python train.py --d_shared_expert=0 --balance_loss=0.00586 --norm_eps=1e-05 --positions="rope" --rope_theta=10000.0 --init="uniform" --init_std_o=0.00275 --weight_decay=0.05 --decay_shape="linear" --train_tokens=956900000 --max_steps=7301
Below are experts of layer 10 (counted from 0) of a mixture-of-experts language model. Rows are named router (the router's row for the expert), gate (a neuron's input weights, with its number), up (a neuron's input weights, with its number) and show model dimensions 112-167. Each number is 128 + 24 x the weight over its row's rms, rounded and kept within 0 to 255. Numbers have three digits each.
Before each expert's rows: a language model's description of what the expert responds to. This comes from a sample of Wikipedia text that the model never trained on.

# expert 26
Description: Parentheses and symbols
router:168147139126105152148092174170176097107111134141087137101136137099127151089121129159100123089117063118109104068152095116129154137133116178151134175155130132132083141125
gate0:142133150142139142153124137126121110074118133125104110127122140094131141083125141120127121103144151099105163128100129124091126128118124070158137140194084156146172101122
up0:126122144133119146172150150127121136123107122108114085121078119101102206069145148131151126098145145112125165134127131147116135133123077177134148112149088138125198112169
gate1:167121118111079127112132123188158169123125135136095116143163126118121103139106096123099126165126149152093103133087129124170142121166115141151148140116147090084132121100
up1:109104147113154113136125084137178149126149154119115168101146137170111083133122088117136130143144146136129121118113106170136112151150093110124135144153145125093123135107
gate2:120109142121119117107110133093133138118114146182096152139131120129093102095103181202112111101142107086150117121152161144182095101116081148101099140103123094155156136104
up2:134186140151121124084108144140119137129125134139145118148110127162103132115111109109084100139148152115142126111140123105086146129140146137134118176141143130161132110131
gate3:107136052079122092139162139127139097155095168108140120113148118151127142095116140125126128141078123134132122132130123123116141124091084119142172106147130116120128134151
up3:105121124148119126192144097106138124169066094103167122130190082087131117088158115105147137146081157129137105108149192114117141168149120106177120108158136134123145126163
gate4:138146099106106143120193114118159121138141041153109102084150141125094125151133099105127122113110110131136134097130090141105144153135121158111140128132108098127117134138
up4:151108175118116090114188109094110154137102104126155113121109117131105134145118114096115134137088105137120140079110080127147128122157101112115100115115125082120152102122
gate5:130167137108102119125127101161137110128123115124134144144098080162154185123142070114130094106133137152111150111097138099138133144127139158079127170122137132111085119140
up5:135185108171160107134129128175123139158149141129108137134144061090161164139143145133079135142104117137116171105131113098158114171124132109101138163084147118121119157132
gate6:109134101110111190132150112135106119143147121100156138180118091167147137095141096108105127127108116122146143128108142125162143134126130126076125113125102099119141167132
up6:119154158087127133136142145119123111146087153109168127120133149129162169134128152120125076106118126138122115135132101136107143105101084133105138149121128103166108146101
gate7:167125117097115131180114116126150134129141132173135167156106113151112136108073068163144125090162132127090148121129119106154097122125129107159175104094115087177169124133
up7:110096146119113117171104171125122108142153108187143178145109143128135110163124103146162131150131139159177150097165096134187121142110170134142153073087079143138145135165
gate8:130145117113128102100134142121133082106126119151132102165153161146127141102156120118191138131104116074105104120192109091112156143135122134115135129147106196137156135090
up8:137142148125138134106149152139138137127094175138111119133104143158106092089109172098127177156128164120115127166168108144086118112133141141120098118106157170180161133084
gate9:098093127112160144107159143161157105162098130175136121136121084144113119161114161126112160125116137120126112136142124101148166111067104095101124109154157113133059118078
up9:139147108184144138137097155158106111151064099111171148098151083139136120127127139140117119153133115097149103162112104136112137113120092125113117116136145110135080110106
gate10:132099097135121132127153155136155110067114141168158114135118161143066138160154127144132105126129153132120125092166147093134123125121119111146119122159132105135108155137
up10:103131134128132083127150160181157154087128116147099129157120140176143112155084113097094111157159098150135132126162101123146116086132042143185115158169128113123099116123
gate11:114125114190130105142100146149142150134110116104101106123073159145146175129128114149122097103165166162135166109135106137113151156129161123143153145142128169111113151162
up11:100133137117093109128114145123102106110123095122101118166148132150132128085129168083110116114182160130117111132143123100097139152125147169181159148139098148158153120147
gate12:097127089123110116111131107109102142142131147129135132100113114112150121093151104135125120157151121113173140143112148132133098121118126144169119144123106164130132138135
up12:103100087179138118125125154115141122099137140170145131173151131134127126127104112100126156130199136147154154120127135153146089125099144133129172192137095160148100129124
gate13:091118156085115114139143126140127126119137122179127119118105132130165110126106146073104124171123143154169128160130149106124089131126111146146138148126092144102151111097
up13:176100170097141127103122107114099144106135069153107162114098133132139105114197140089121099133132082099144121104114160079130178124125106146137105079138117134160084117116
gate14:126103117146128139140124126153164160130160135114121163143110113127126124148088115103151116140111165141148169154125054097099118143099131127151089084116078103147140119135
up14:147116169136152120097145161103101100112125141123119144120124119145136127112124128130095094132106165099123146151102105148121104150110121115086109069120138114166105157100
gate15:131131130117099148100112141111135143129110147138166104133171093144124145114112104156127108138136124149160186121137119137131111160131110137121128149118141167134132126097
up15:136108145155072123138097114147118139110145104160145149147136099174144112171137136129142103126152109113170148128112123140099137117136087135111104103135115149064137140180
gate16:121124150123129145160138133125141129117140128122197087103136064183122138137125138117151111122137114139118084130132107144121160135130131115151145126153094089137129099132
up16:145130181131088153091151068064149152108150156136172120128125145122084108133142132098127118111169171143096113143153116152134122130102126160130101134112132142163089101142
gate17:121125123080148153161116088132118143145155133152135090154137118152157066106116165130141100121104143102141087116145104124082132120115153104137138100076081122115138141162
up17:160113110141146113152119093114164079128120134131123103141111096126115071142091144087166157104120139127143146169098090113085156143150121113101186097078069118147136145167
gate18:114089159132156136117108128138170111133155137165125122125107178104105123111126111114141135101148118111155098138107161105161149106127128132119146132131102153138076098147
up18:082095102124150081170135141119134127111141098130115089108128129162090130103153131093093144139126102122144108120098151107106079117096122130138096150128078136126104124132
gate19:136126092063119140115128105104083131105147097133134159114168136128118074116118128106099151129158142127168162120080118130105148122117184142142111177090119142102109130146
up19:174117081072123192109123097104151094096131101119102116131106141119102113100127112132123151144123110129135132124097131172130122160076129103123122156112096164116124130103
gate20:136145136169133132135127077159160090122070125159159140123131126141100155049129140169156120131153114096136120065169137125108117165107140124145147172106140110113111127126
up20:160141159160140144109138098140115144133149112140181141097098148103111118130134170174110121142116108080105056129142114131143136122119119129155158121108130166147074097133
gate21:124126145158163137115122135175113106144150157110141115139102117126151110123138149154152167137105124137139093082111147150121111135073133156125162089137105133091094119101
up21:161132128104164110114123123101139135101108106115154079151123151137113096133112100121079109122119138106142143125138108126148127102101115178107113146112119136135122101141
gate22:116154160106160105113162141105153099089084067165146123193123170155129128149145090113104144113136136166130127161144088097145106150097156097125122139115093142132138170096
up22:099102112109132120114153075144143110098159115172135158173077132144124167110150125158103118133128131109132138107125128115123139104108150112142152188102117124169190138087
gate23:122107129127113152095111154115115142131112105120157093139157133160128146155137114121133154160160144115108129122142110119150115134159122080137095166159128139153133116150
up23:150136119110110129116106152153122135100069134101145113122154145117112153141116133121099116112143154102154052130099133080168071138127101109121122144113131146179155130082
gate24:104132085185114149133099158142121149136131122096124141128162136179140134113138150120150133135117074112121154142135117136138128128130130178108066117123160095115148148094
up24:131134146121114155165102109164138104109083128141120120135116121102124191116120100085139136143100109095137142084115161129150153126152150160095111107087112139158135132108
gate25:117172110109114143146097161115150129106165146162133159163120117168094142140098131130156129142144132103131070085151114168135098139147118174154167142065114129115120130171
up25:154150149156148127161113124145114144091157102135132102148095141118093107177102156174108127142155104103102134099087114181138129118149151176149161130102111150159086147137
gate26:159104159143131129115110140130113125166141107116161134105122156113084129149145116139134122137135130114114130078128129111100116167144142153167118143139116135134142156133
up26:128111128167104113125111116105165097104114155103110144103140126142121136074139093142096100133126102117168071130123089099161124147130153127129114139122096136120169117132
gate27:110137093145132135121089131095136118094065130126095139108127146123122149104095160142144137111147144129177156092191164115165154144164092130121102155115099127169125124142
up27:131150088112113156149086116140123137112132100085081118134113120117091123138130136129166160095139103114121091146174122107185138109148108139125098116134139097156136131153

# expert 5
Description: Determiners and ordinals
router:170112128125107133135127121136152125153084121165105090147124108135135132110123083177136126116143095100151129108157085173110130171160072151147091141169125147140105097173
gate0:102124125151133124142148114156168115153138141127116119151138093149093095123172124103105156133142132127128113141119131123114155117109151156184111114158167104159120143130
up0:078125132140133119163112119156143119132148174090103118144123145114096132074204114135089137142130131134160129131105105131147120107180170098189083121094151138137135136137
gate1:126154146129145168072098133082100115131147129147136131165157121110149124158119117137115133104155139125161124115128154131156119114114142113129113124141120101094090118138
up1:082169181139125107115098126158122113140126113088142130103127082144150142124133162152132155139165110128155113125148124088132130052094115134120114121128097122126099148113
gate2:154169127161131135113137120121124119166128124089148132175115146156107117124151149138108119120160124147148095173111140159118160136128137144132126146124119127136102104101
up2:151146133159136105145147089157156104121153142110155140129117146165078129134143109099128163053118104156086146128119130101120130130156107158099165134129113106110109101137
gate3:107093125143118106133176118116144119128136161119128136117137138157112101116122142121132146110121137094101147121144097111152177139095133189163129161149122176124134098133
up3:133163087126116096144137140112115117140128147115102165146119134142088092126164144156106094148131117112149142144132127172104141137125120146174164075173079096121091138110
gate4:087103122112112153105103112116167143099118128118124118140109156146110158136150111123124138172093106162146110167138087134143124126130119116149151084131124145120118142130
up4:142133143145127118127119065134113137099149145127139098125142126138128133097113145161142163168112175165144085148164089108129149153141151141114114073156119124148128120108
gate5:130086124077182116140157081123122131145168127129165158150122136138127137126111127177116127110134081127130128131115102137117147069144137140093086167117136152122143126125
up5:126145102139105149115170151194142155132143163138135134115117142147120073104107124172157130109159136133107130123161114120116152111110150150081136141142186164113137133149
gate6:148115150166161124115147113139152110107090147123152086158151124155177106140140122167123150124156115127153163154139110114095131133097135148117146104124097111124160139150
up6:105138122087136096130159109116179110133115065130111094158121128140136130137076111161127156082118111157185162128130110121110109141097126148092196141107127085143160138084
gate7:176149119153122144100144087154165111136162126141159099135118144110186121143130123160140115122139166180131162122154145148091135136105109110113140121105154113121127079144
up7:153098089119163159146149129126137152159151104164139115102158108114186132109074174159130150115095134152131143094117120149085097137183126111138102120117160096117146111101
gate8:095130118130173125134149147114144146161141165136156148135150189165105110126145124147149158135110126181105143172139121188170139116118111100138129163085133138153144112130
up8:151159127153137164156121153108134153125123122111121189142136144121127123160153138121119090159093103142083154042110154152138111138181125126112071144184124142165101083164
gate9:148127130149140160135126095119137120157136129125159103123129122185159119099145119124116115149104143128104122132118154128121031109116134181179115159156114132115117113134
up9:153109121160133125142126094118107118139109132129122058142112126153163131115166134165130175128121140093093139099130094145117090114149104143109121133097143148140121094173
gate10:130099097140102069139121097119110135161131134126149124150137122130101125099173113138063134109139121128161110154139115119111115140085138100094128145092120154113127108169
up10:098138133117099085119122106123108154154115113107135129167109194137129154169105155097124154126125156127089122148092119091092103072162151177094158145104148105087126116127
gate11:128149141119107115149132104094149182187103112103150121116099114101125108137122155133129103091130152139114118123150154185151121106110123126140116121147105101118141133159
up11:117129086143111096091108127068182134108134080113086069105105165105157112122139140126133127165141132103129114139116077103144119113152158152142122138145099118084107079172
gate12:131130130137074137130104118137105093126098146152125127154142130118110129139108184094122144142128127144139120110189136112153127123117091145139101123136116114125108129130
up12:161131152125105114137116091157105140076111129124104140106147129105067133132159167153148111071120134146113087120131134138162080092106077110116119096137127151157126127129
gate13:184103140125176124138141109121169063147124140132102113100097138125108119131127142135147137149098194141104097111132139144128112128098081134112140103164139125119146079104
up13:132138135151157139113107075139121120125123131130131185159131140126099145110132108111118124112139129086145123095102105130088092134086107080136143116125116150139134072119
gate14:111130120148130078118100159149137128132128130105124170128106101136124155113154143114148109152141179125114123112107110108127114140174151092120152145138143158122113113116
up14:127119169134143110140143123109169124151083133127132150126093104126147120114146140111101112138122135152127128125117123095106138146118167138155215120085111112105120126156
gate15:112112109166135163111124125138132106139139118114163151124121175128113146117137175083138160140115132172112141109134105152097126117128134100108094146152152083104126147116
up15:113163102150137127109124103219110137154119099161129125112106151119110111152149148104172083150164096119156139134082096113131098161120116112136066150141121135128120161089
gate16:124153142154095128117152108120076090192073115107130125120074118189132149143128162105140061143159109112139119143090153149151101178118112124117105155109129119104115149105
up16:109153139150113128123152105116094161162090123144124138157140167167112130117147113086095092133119156165146116178126155133113110146176115142134131128101095171137145114174
gate17:111127103084169123116182100055104122167123109132127174155110136137106136170122124135112159125105114131129150105069108113114141149124128127163113133132106123151140096128
up17:138157134155163112157131138136109106122155144122127150154129128211109130131134168111105128126074118120134173082133090141103135131097142072111119082150106140135152141114
gate18:107132110118109109095128138097107133125076127122107137127178183173108077150086156205112181128139166144154129148152116116105148130142071135138131129152107127109141117152
up18:080119166068116088114110116102102114119162120130157105108140150116104128129102139116130139111153183156115139152116143174096150160134090140154154107131142111094092137167
gate19:118130190165128149129099138159113094155142104131122128126129179074118150127135117137141149098151104139132175144111155135161106153141128158128101133132111137119118130132
up19:111130169132092143143177154150100102111150101113149111152174180125116137122097147100124132094117140138163118159126137134088110146131135148138143110127123143150125124097
gate20:120084122159109112120113126125136176106117117138152121140107137141132162134161181113138118143129085147082136136147156116118134100130155164147151137148075107142143179109
up20:155125122174124093140166127107138136095139093103132111108078129141129179168108150110109171176132116122107169140143126107087083077067155116148126132101100150150180165152
gate21:098142104130109130139088040137132124089091100138138101102155114129130129095118154172127144148194089101169134122127140174106122095069122100120137135128146131121143130127
up21:078176142103124115095134115173135053126102176123176128103092128134107108104157102129109129135132119081122101168118151164131148143134084106112108163142115139123099160120
gate22:117140104139151098167190119144147131138101140153189118096096138127161164118131142098153133156107083112100132080120102183120128142151171118090136136152114143127160109109
up22:116135136122159153132126081126153141143124145130150123120098161126126125100114127122117157079144115117134107136138123107120101132150158104128141148143114124084174161116
gate23:112110127123126142134129093100139132096072145134140101148163097095153121124177160094132132135136102121089122141102125137090076098144108106134153108155146113110151123126
up23:143079156101167107144110092100115115094104142147144153087159150084140106152099130123114164142090148143110124162092123176111096160142138106138185061107113145134126099124
gate24:115102134138117133093080126114133098094149123093113181143133137113098129092161119133123127142133150133131145115110159119130170136112113093112134146139121185102132108095
up24:122165096116138126177086142121111091124163112132127167118115116117125139164094152033140135127136094130146128083085171145113132108145086166143134115089149085105152160143
gate25:092114154136147115164111140159096151123104103158122106180142135126136163130147174119089077123140119129105150052139117121137127139172086126186092120121100134121119093088
up25:145124138130129107152130100143156118158157114148120110111146129127142136164153118100152158151134158114097169150091100145119113155135129089162090117110160166133118086134
gate26:116095118162148150146131118103177119168137119090167162167146125134149103117159096128055133093141133131121143119114131069131143165086108140163145141117115084111124134134
up26:157107100124171163114141129126156135127147147124117125103148182177164111094133097150133139137163130157120141150166151128127151174111132194147087136116152138129108140129
gate27:126098094138136159144104160145106116133117139114144126141147159133107168131162125124150143149142104140120122130137128121094173117106141147131180114103146173146097089113
up27:104086113118110138155169121158110127118103159120171135108116125156130141162129145124135125119174112176181146108174124109107092147133109128132121110135143164104153106160

# expert 24
Description: Determiners and modifiers before nouns
router:142173111094108123112113154120136137134089095148098116130110122126102112111100126101103116094133119077107108106135085152113123163130142198143107166147138103127120143113
gate0:074108115118149122159142100127145123122121146136132116120111134110105167121147129141094122108174105110144140138144124087154101152159081132146090127113118164164122123075
up0:095165134164107086110144090155163122088113118147147127098099176149138140098115190114138158123158117103133056186114115110105118154172162108083116095136126125138154158110
gate1:163138126135171100136154118105108128141137148137132120140164115152114145121144152116164114123107119130146152126146119151133127106115125165111137123121112139147159091124
up1:101154134148108120173137153129101153128171129133119188154139114174113123090135107110119103092111110061119168106160129105140158103115136093109064118100153133152152119170
gate2:115172098160097129121133132048144112117125188114141104157131104187116144118136132152096139128172149125122106135092123139139150125178134130162146144132095155066161096114
up2:102154134127107113140118166135144163138119119110111127151144078150113116100162119143128127110148089143170130153165123115134121107122128175146114097123102110110120131107
gate3:158141100112087104111106110109100098126144138142148128125099148110150111134097094092134126119105072200131105164139138125142091131102118151073153121108102164121103180119
up3:126160123119170135088117112131117132104103125111140105121129126156116113127136165109085155134150108105144124141127126122123158121115166126178111152113109138141099139141
gate4:123147144128141119067096100110160121156134138113125112099163160078139155137111105108144132125153056116169078123129148143112115134083099093138100121168111106154149125115
up4:078144073113116170118127125142141145169139122131148131143096150152122168114136162114114136151148092107165093149124114182154130140125138084122117122137091116098165150150
gate5:143151104113155162125168072084094121125112159130100137138172153116120174101130154112125126081113123126117115087143169122197147162120152133161142086127137144106126098126
up5:136145106091123123140075109116151094149121110126122139100138158163126148122163124173138137120147168141157116155196131132125122152158146116109157171137125092129140140097
gate6:120098148098177133088115156163097151101144132113112169154128143127132163098158170072089086153125131137089109101125118118099122134135143097101119187126154155154161143143
up6:117107118083142132128116125136122094104122145129145121133110138159131151116180135093115125094129141118094096163160153138113123114106090098099146114126135116148090115140
gate7:093098128151136125128087144130131125145148170128113122121096155118135134112150175114159110112108128169110104176118160133136100151157156121150131089138113098118140146138
up7:136117130141143121150150137140125159109151139116114166084156145137121133109113172145087075181114155162171087152112153131131116103148118137108129153160180140110120129118
gate8:157120129091154121183142114133149099128095149115075127149101127105114097112125086181140164126115128149148127121139121139135097168162159123165143145101144175178140109120
up8:131110119087123167092145148141179120131138126115102113108138158135121113116112109127136172138120166135124144127139145106090128111162097099175169080092139140121155153113
gate9:118150114100077150147117134126081119137109150146132097158086137125140152118109146137123111157165133110092154102140139168097156156174162102115135109136150143092113108173
up9:104143074108153118134133128167106143112098153159152081091148113116118107144100129153140132104124129072134108127182088184146162142114168095141141136141167102101096129117
gate10:125085087142139135123133123115140162121131144125170096108134193123150074124093114156120174135087113120128069099152126146158097150122149158125093157156132118131140118116
up10:091105169095103149111125109132092173110161164143182135160110141122157148146134091090118164110107130136115070115163143162130131134116130164107167137079107187100154139190
gate11:129152119132125139158090108151153114136078153077126120175133100125093161125116142139120172114108093086100126113170158165133135116147184146177124133130135081149117164153
up11:136181171092183145138133127128130130109124090064104104120152097148116131141147113112145136124112093115081169130099052113128126111153168137151099136132125126134146117110
gate12:136117100133111183094103096138060149092078125075103110125122123095103107100110107133144142106146111097145168136113129156141129152161125158107101121122182148151126099158
up12:093147199129104154098110144158069077123091151126109161145101145130084114148143103097104112096142148117122140172124147153133117114102104133180091139113125134142137152140
gate13:133143147120106107139084130131110136130064132130138116123136123093135137142110104129110125119153127133129124131119116136141196094110105168137117129171160130125091079108
up13:150086145114130095119112117133111142107139124211167140121111084151095102130173126131129135141089146123145107177137209145170140117128148114146132153155095100140126080125
gate14:129134128172146125092121143102094137139126155123112122177146119128121067148142118140123102143107071138132122148104117110144136122122102154116126127159116125135105148094
up14:147099110152135152122106177087123088125113112089151132182128130111100105105117134156120141081135131152198165121095068103154110100110112108120142110146131176153126131130
gate15:133162144164145112124147098135135101116102132129137128109182122138139104137097109109151133101136148126135155142151113130102119137145129151096188147168099129141122141140
up15:116146159128104157110126109083113135121136102161099137142112112100124126149121139121113159170158140144134178130142124146116125118105141205116105129099168154145125157120
gate16:155144163132115103146177111094157156137173069098116122084102120129129137103156156115122120117149122114105131136125154161123110141128145137103102132149123129148125124125
up16:146131122154121100123128141090135134099157052112117155090120122102125147159106126106134138180109146159186169133136111134121125154176142125124140159117071118183092160119
gate17:113158163128107114128144108140102101123125145134146133138187128122149135138126127119150122101162089142086123104113110113135103132094108133132135141130108121116130107145
up17:132121192119132094100145142152090115136116145178121128169137136101137104132148167117132129121123144145116113120124110129126168089058097129107154169116150124141124093100
gate18:138115144105141124118133115114118104126146150123173139095147157143160138182108125137168122132186143103127129078144142165156124135120131105139168146165133138101144112120
up18:069144130124122097124154098120112157159129092166140157120159136158099144136131131140132112080071141162117135152145137138136082159169115115154149129095103159161145101170
gate19:128087169141158143112082160156121165141129119114103139172165061144088084108134175104081140092155134104132123144116156121154122143090121139142148104107136161133105184101
up19:132062122137143117102114126153130113097105127127131126133165127145129116124133149133074129140169106143116138193092137139135148125094102146133119145080122143121133117101
gate20:143088094157091147159121179113112164123155097136131154149120107145128100119106144146116132137138136140125171123140120141114123093091088108138058113121151092100105111150
up20:140132095153144137129130123120134165131134173130129168114148100104118109140129131130106148118152133149107158139160114067138156108122104125131112164146084112133131105187
gate21:084090131148152148152114096115143132111114128106128124112089151102153141082123135131144129143126146123160144109109161113138162131123088159082145136112151126139121144128
up21:123170118131111139116169089090146136106113102159097137124120163118092138095116141119118152096133138119179113164051100106125144147131126095113148128219142126118138122105
gate22:145159128102118120097106116088147115141147148130143140211155154142167156121116149150133099116119147118154118138087120106124143139123144113115127136091115155180132132147
up22:157132128132141155135149151153177097150094138125122128130133151139155116091117128143106133089114112113111113149111138143127150126127183113131127093111148116131096140117
gate23:151117151100128163162122127091162138152123161129085121116122095161140136137174131149131120117145148139102095141118108115127131126123160168090085115146137147126139127106
up23:093103132105129117143144127148125174139101108117105119106139102077128069115116111168117109121141173048086091136106083102118145113136132175144105118150122141098121155105
gate24:118119157140114109102059132159128092162170153128139174113121144126174091116117153115119128120098125109104110140130134149143146156113104085145104119132098067177151112144
up24:135128115117094148122158115131099137111156135118108141146129126177156120127123110133123132120177140110095117134117129134134150150115103101123127103120133103131125120154
gate25:120176109157114131162073164123107144165131070141085141059133147132135103097157172145116146158139130141075154100101124076122148118125115123158162111074173156115134159112
up25:123157144183134126118119165170081112132173120106117114120091137095184125163132127154106163135150094109112136177128136101115133135166116135120127127126128111130121197090
gate26:142176141158149152131139174123066141123164107101097126162125131108135133144139129100101086141096165096150109137129173115120156139131119098098156130153123110098127100148
up26:165139115132164137131101101114109161131114081153111095144129137114118114155089127077138126128132144130112157098135123129150092161123132166112099133146103065087156158128
gate27:168145142103116108080088111149120136140131072160165100112140124131104128169164140115109146129113157121111170097100171155122123112142124104168103125151148085106115126151
up27:161117106108091150122114101137142105123157103151190129121144087152116139088149126120159158152120099154115136140145132128134120105142140099175123091123130082116119155105

# expert 35
Description: Scores, dates and heading signs
router:158136097143147169148114144157138107099097128127120088096120125128103160137141129126129120118119078102116100116120090160125112136128121159121100156117092158147117131120
gate0:130137129116114115128086139128119111136133121156160097129135099130159153144119087151151121111150108131137083114123101156110134150125173185109078076131145116134152139140
up0:188127131127112181138093115135123151124140143139121113110110106178053139123108104091181170120115110120113105107140162107145153148142143135144137128098142096098104154112
gate1:099144149125129154092193108170159131159126116102118147142156172140123144110100123138107153159190139169140134114065112134118117165099098113131137127115133183106116154167
up1:091147123141117132133125143142194140133150111102117159140141145132179124113133165117106151126116095158096090129117155189086134168124109132174100169153113150131154118163
gate2:127095101141133110159103126131138119115113114111116144134156149126163166118159098162103151094151131128177127109112120079156096130129104136096124138170096162126108135093
up2:136110097117126108145140160148121114127130122125143118105171178117145163078133127106109101147100177121128127126160131106129100114086131190155130140110116173125128156111
gate3:107188129120115101107072101128093120130113056128100103109173153125114110162125152148112118161119107093125153122104117078116138097160146117118113108150117148098117136113
up3:118143133112151127136087104076150101127131077149159095139122121144089115153137154154135162150191088118120089081077119129101070141136125141141136141160108151086128122130
gate4:128148111092162130097113120169128097108083097126064075132143104120129129081148138108102122161153189137149152138138088153144120167109109115152095083155162153118136116150
up4:132166117096161158091116124169153109147106104153119084143113190135192095104069163151095138132142138142171142108109115126095118084131125133148109103130191143131145130134
gate5:126107129093140120128069148162117107139136098188130099148144167129165125086153109084102098074149122117120123119142140117118098097147124162175109146109100155114116141180
up5:123141129114119117136166114103123134163127110071157100125125143136153161121140137080092142107178128097157150125098117131162107139105150109127129144091151154087165103129
gate6:125097129156177153108152159135129130102121130122155124151128084124128132127117114111120121121086155150121143124139133150129092150146123176128120146160144124114159128120
up6:129141108115118141119161146109166171123117146108173046124137124160130145108164124144105196112118153119123126113130153126115130109173125160135134136145122153090137135095
gate7:126147139103166099192149135107121132172157118149188132150116122121133153123206146132137127130124138138141135136144148162153123143139129145102101102081095133091104112136
up7:145113162145075130077117121130127148142128107131109126086126140143160149150077104132133143119109084131094124107150123106121147123133123149166141125143148096177097119118
gate8:114151136143128152162105128142107118120130139121142082161090142164116161104151105107148117162123108110123165133118136153159098125125111082134124123162128132088083141112
up8:139112120162115141123126143104103106109141116143132129121119147142101145141127114120148157161112097112124134143143141131130119163144127128072153147148123159095148156116
gate9:136124119074093122130138152141130136128109122147153130125133057124130126129158127112120136076159069191171117101127105123139179088123118160102144158114142168110138134120
up9:097108100108159173108073111098173134089092116140134112130073180108152120135160126177123121087142108122175114125136149124128127119122124144145074150147134121104140145128
gate10:145079156143158117169100121099114143146106145141148105137146140108165112090120131096087126132142153096055099117118103093149091124172109129114091110157130140103176106104
up10:163121119117112090137122151143164144142144108134127114153155169116130124138099097134146128143109119121129126128102085159124123139153128165137102089142086087115142127121
gate11:142115151126165154156098136123123116130107122102122078151123169125114094157121158144160119108191095124143113109116077143129151146121162094114168149141204149157167114131
up11:098056122153143157145172162180095135113112134133166080175103144165163100117094153117120126132124130124140110102154124100092071154143139137107139158120168109146137107119
gate12:115153118140153087147140136090117099115081101080140135144132136139193138087153126131132150100093085133127131126121118144128146126127105119169080149105113109175111112143
up12:119083147134134075153100137128096105127143117106120137136130126116106142129123155164088174151128111129089125086141125143127094125130128122181095126094082130112073136136
gate13:122164113114082128149160147126116123133106110142142112116160127127117152085138117123121172169155139107104114151170123139084129117136135170170156113163124138143126108148
up13:141102132140099162149100156114148106143084120180148101140168140119143143115151126130135122093146110125159114108118139131139093121135137146127134114146144084109134087142
gate14:140136128129123117105141127123131142127104128137127142095100102098166082079155142177127113137114108143151148126128110114120101125104111166111125091160144157172144119120
up14:094090094143100155108123072117131126106143138121139170105140086112165132132176120143112109129127123128137135164134145092138100103115082164124116078109128187179152109147
gate15:104148126093135096089117089111084165115156110127104086154129115149146132147135125137152125175128106127081117158111107169143141131133147124134113164132075122172189137119
up15:142140096133105147109120153150107152121136102118120162164131128144108082150173137157185062139137144144131108134100171089128114161113104122130089154132105158156126156142
gate16:174113170162157115126132110099165123105136167123142168151139137108091067111131132129105097120134128129162106126132119159076183134183095155070145145148144117094138164076
up16:134138105140102119122116157111158118133134173121110161142124133115126056131147132098105141128138116114114134126146144124101118094140108130108142158168100153128143126117
gate17:094190143084134119134118175144124126142087132129112089152161129055142127127120137147094106077130119079131070108146118109162085090167112075132145107129107106193127111139
up17:072130167149121142110144138132137109107138130134132108120117133093123131156133171139124139118114106089178090082112128105149107150193125069152097119139106115197149123087
gate18:120136094118128131134110148151127115127108078104164150116089138129104137135125102083116148174145095106136125082087149105135118061165085113101130132103117152120116141137
up18:112112101117153130108115133131147113082112084141129138098114100156111117166093132132134166148109105149128120132120127137113139111142153114124133117096136162110134115152
gate19:104105134128128121117148139132150126130161120165153098134127169137159137164118100077128143110149157131177120105150128131135135120123122162118151117098159100164134112087
up19:100100164094123162124147141131109138113127162148153097128154135076117122113108075090127094118142118111112097093150096142150118156132126155136147127151106082155128141164
gate20:129168145136125135150153122160096143174127086160143136082166092101125146120143148080139118110128154137112135114100138171164105106118181106144141143109101097169105153114
up20:137117130139123120149138133156089122135121107102136095162113188150162120128121149084149127134105123097110139082085153180107139116143130135150136106147157169138121160096
gate21:133103122115138113131147126136122116096095125099132125172128113135139156159156090136135124099149097151141115138128101104144177126117116066161079178119120142078120092142
up21:110105103112175131135145155137178111123124131131132096111136128132122141148147104146113105174149119160114130121129140112106170132158127105069162172125147152112138145138
gate22:120135114147097123096154137119125120151116171133168129139128136143179164110131078093152118145095115105147128143085159156167123146152134131163177166133145163133176133158
up22:068137112110111116093142120147099156166151106074117114142104118119150151135153068118161098156111141083120181109130106178137168129142124124102149150135171108139084169120
gate23:153119098147138108153133114141111156098191099139135129105145115180148118125158101140155080148127099117133168120146140116107124159074154124109127136133112125140125112098
up23:115152108125133122156118105144158118093173089127139133099142133118127163149178124131105112164110105098153125125134136106129142161119119093158150132096121138112141154141
gate24:140113140116157154147121141116099126106151118108110119132179147158137156122146130120121121147086108188137127097096139145119118156142126126109119110177108132113150113136
up24:120107151140129156173112131113150112104145147102076096100145133116149126117123111089102116137129101124159127115113117157096096119104114124162116117057164129153134109107
gate25:109128155151128153104111088168137155110128120150073105095160114133137111120144122133139147144109164110123106107103153135152090130129162144097135119119091130134129123144
up25:132166069152135189144114149114098130115133150154097119133152147123139156110141109124139136121124146141135145100125103139134109116140124127090112149118063137122096134092
gate26:143141133128123126119143128123150111111098062164141078110109113083107145140131132120146097109086132117101135124091139120142161153132072158141139172150165139111109141110
up26:147139107114139159126114106164123121099091099108116125121098097109067124120117143133111111110150123126110142146136128125150144088139083086117131136154131129179175092144
gate27:176118116110115135148175153132124135109158102147134099138100104106048095102150137136123140167097087113086117136155109096088115110117110104137136155135145144148092138124
up27:145120138110110127142133129125113169111164099118135176118158106173114124123139147125133108153101152165110116139119138073092144131153081153166117122142148126182049149161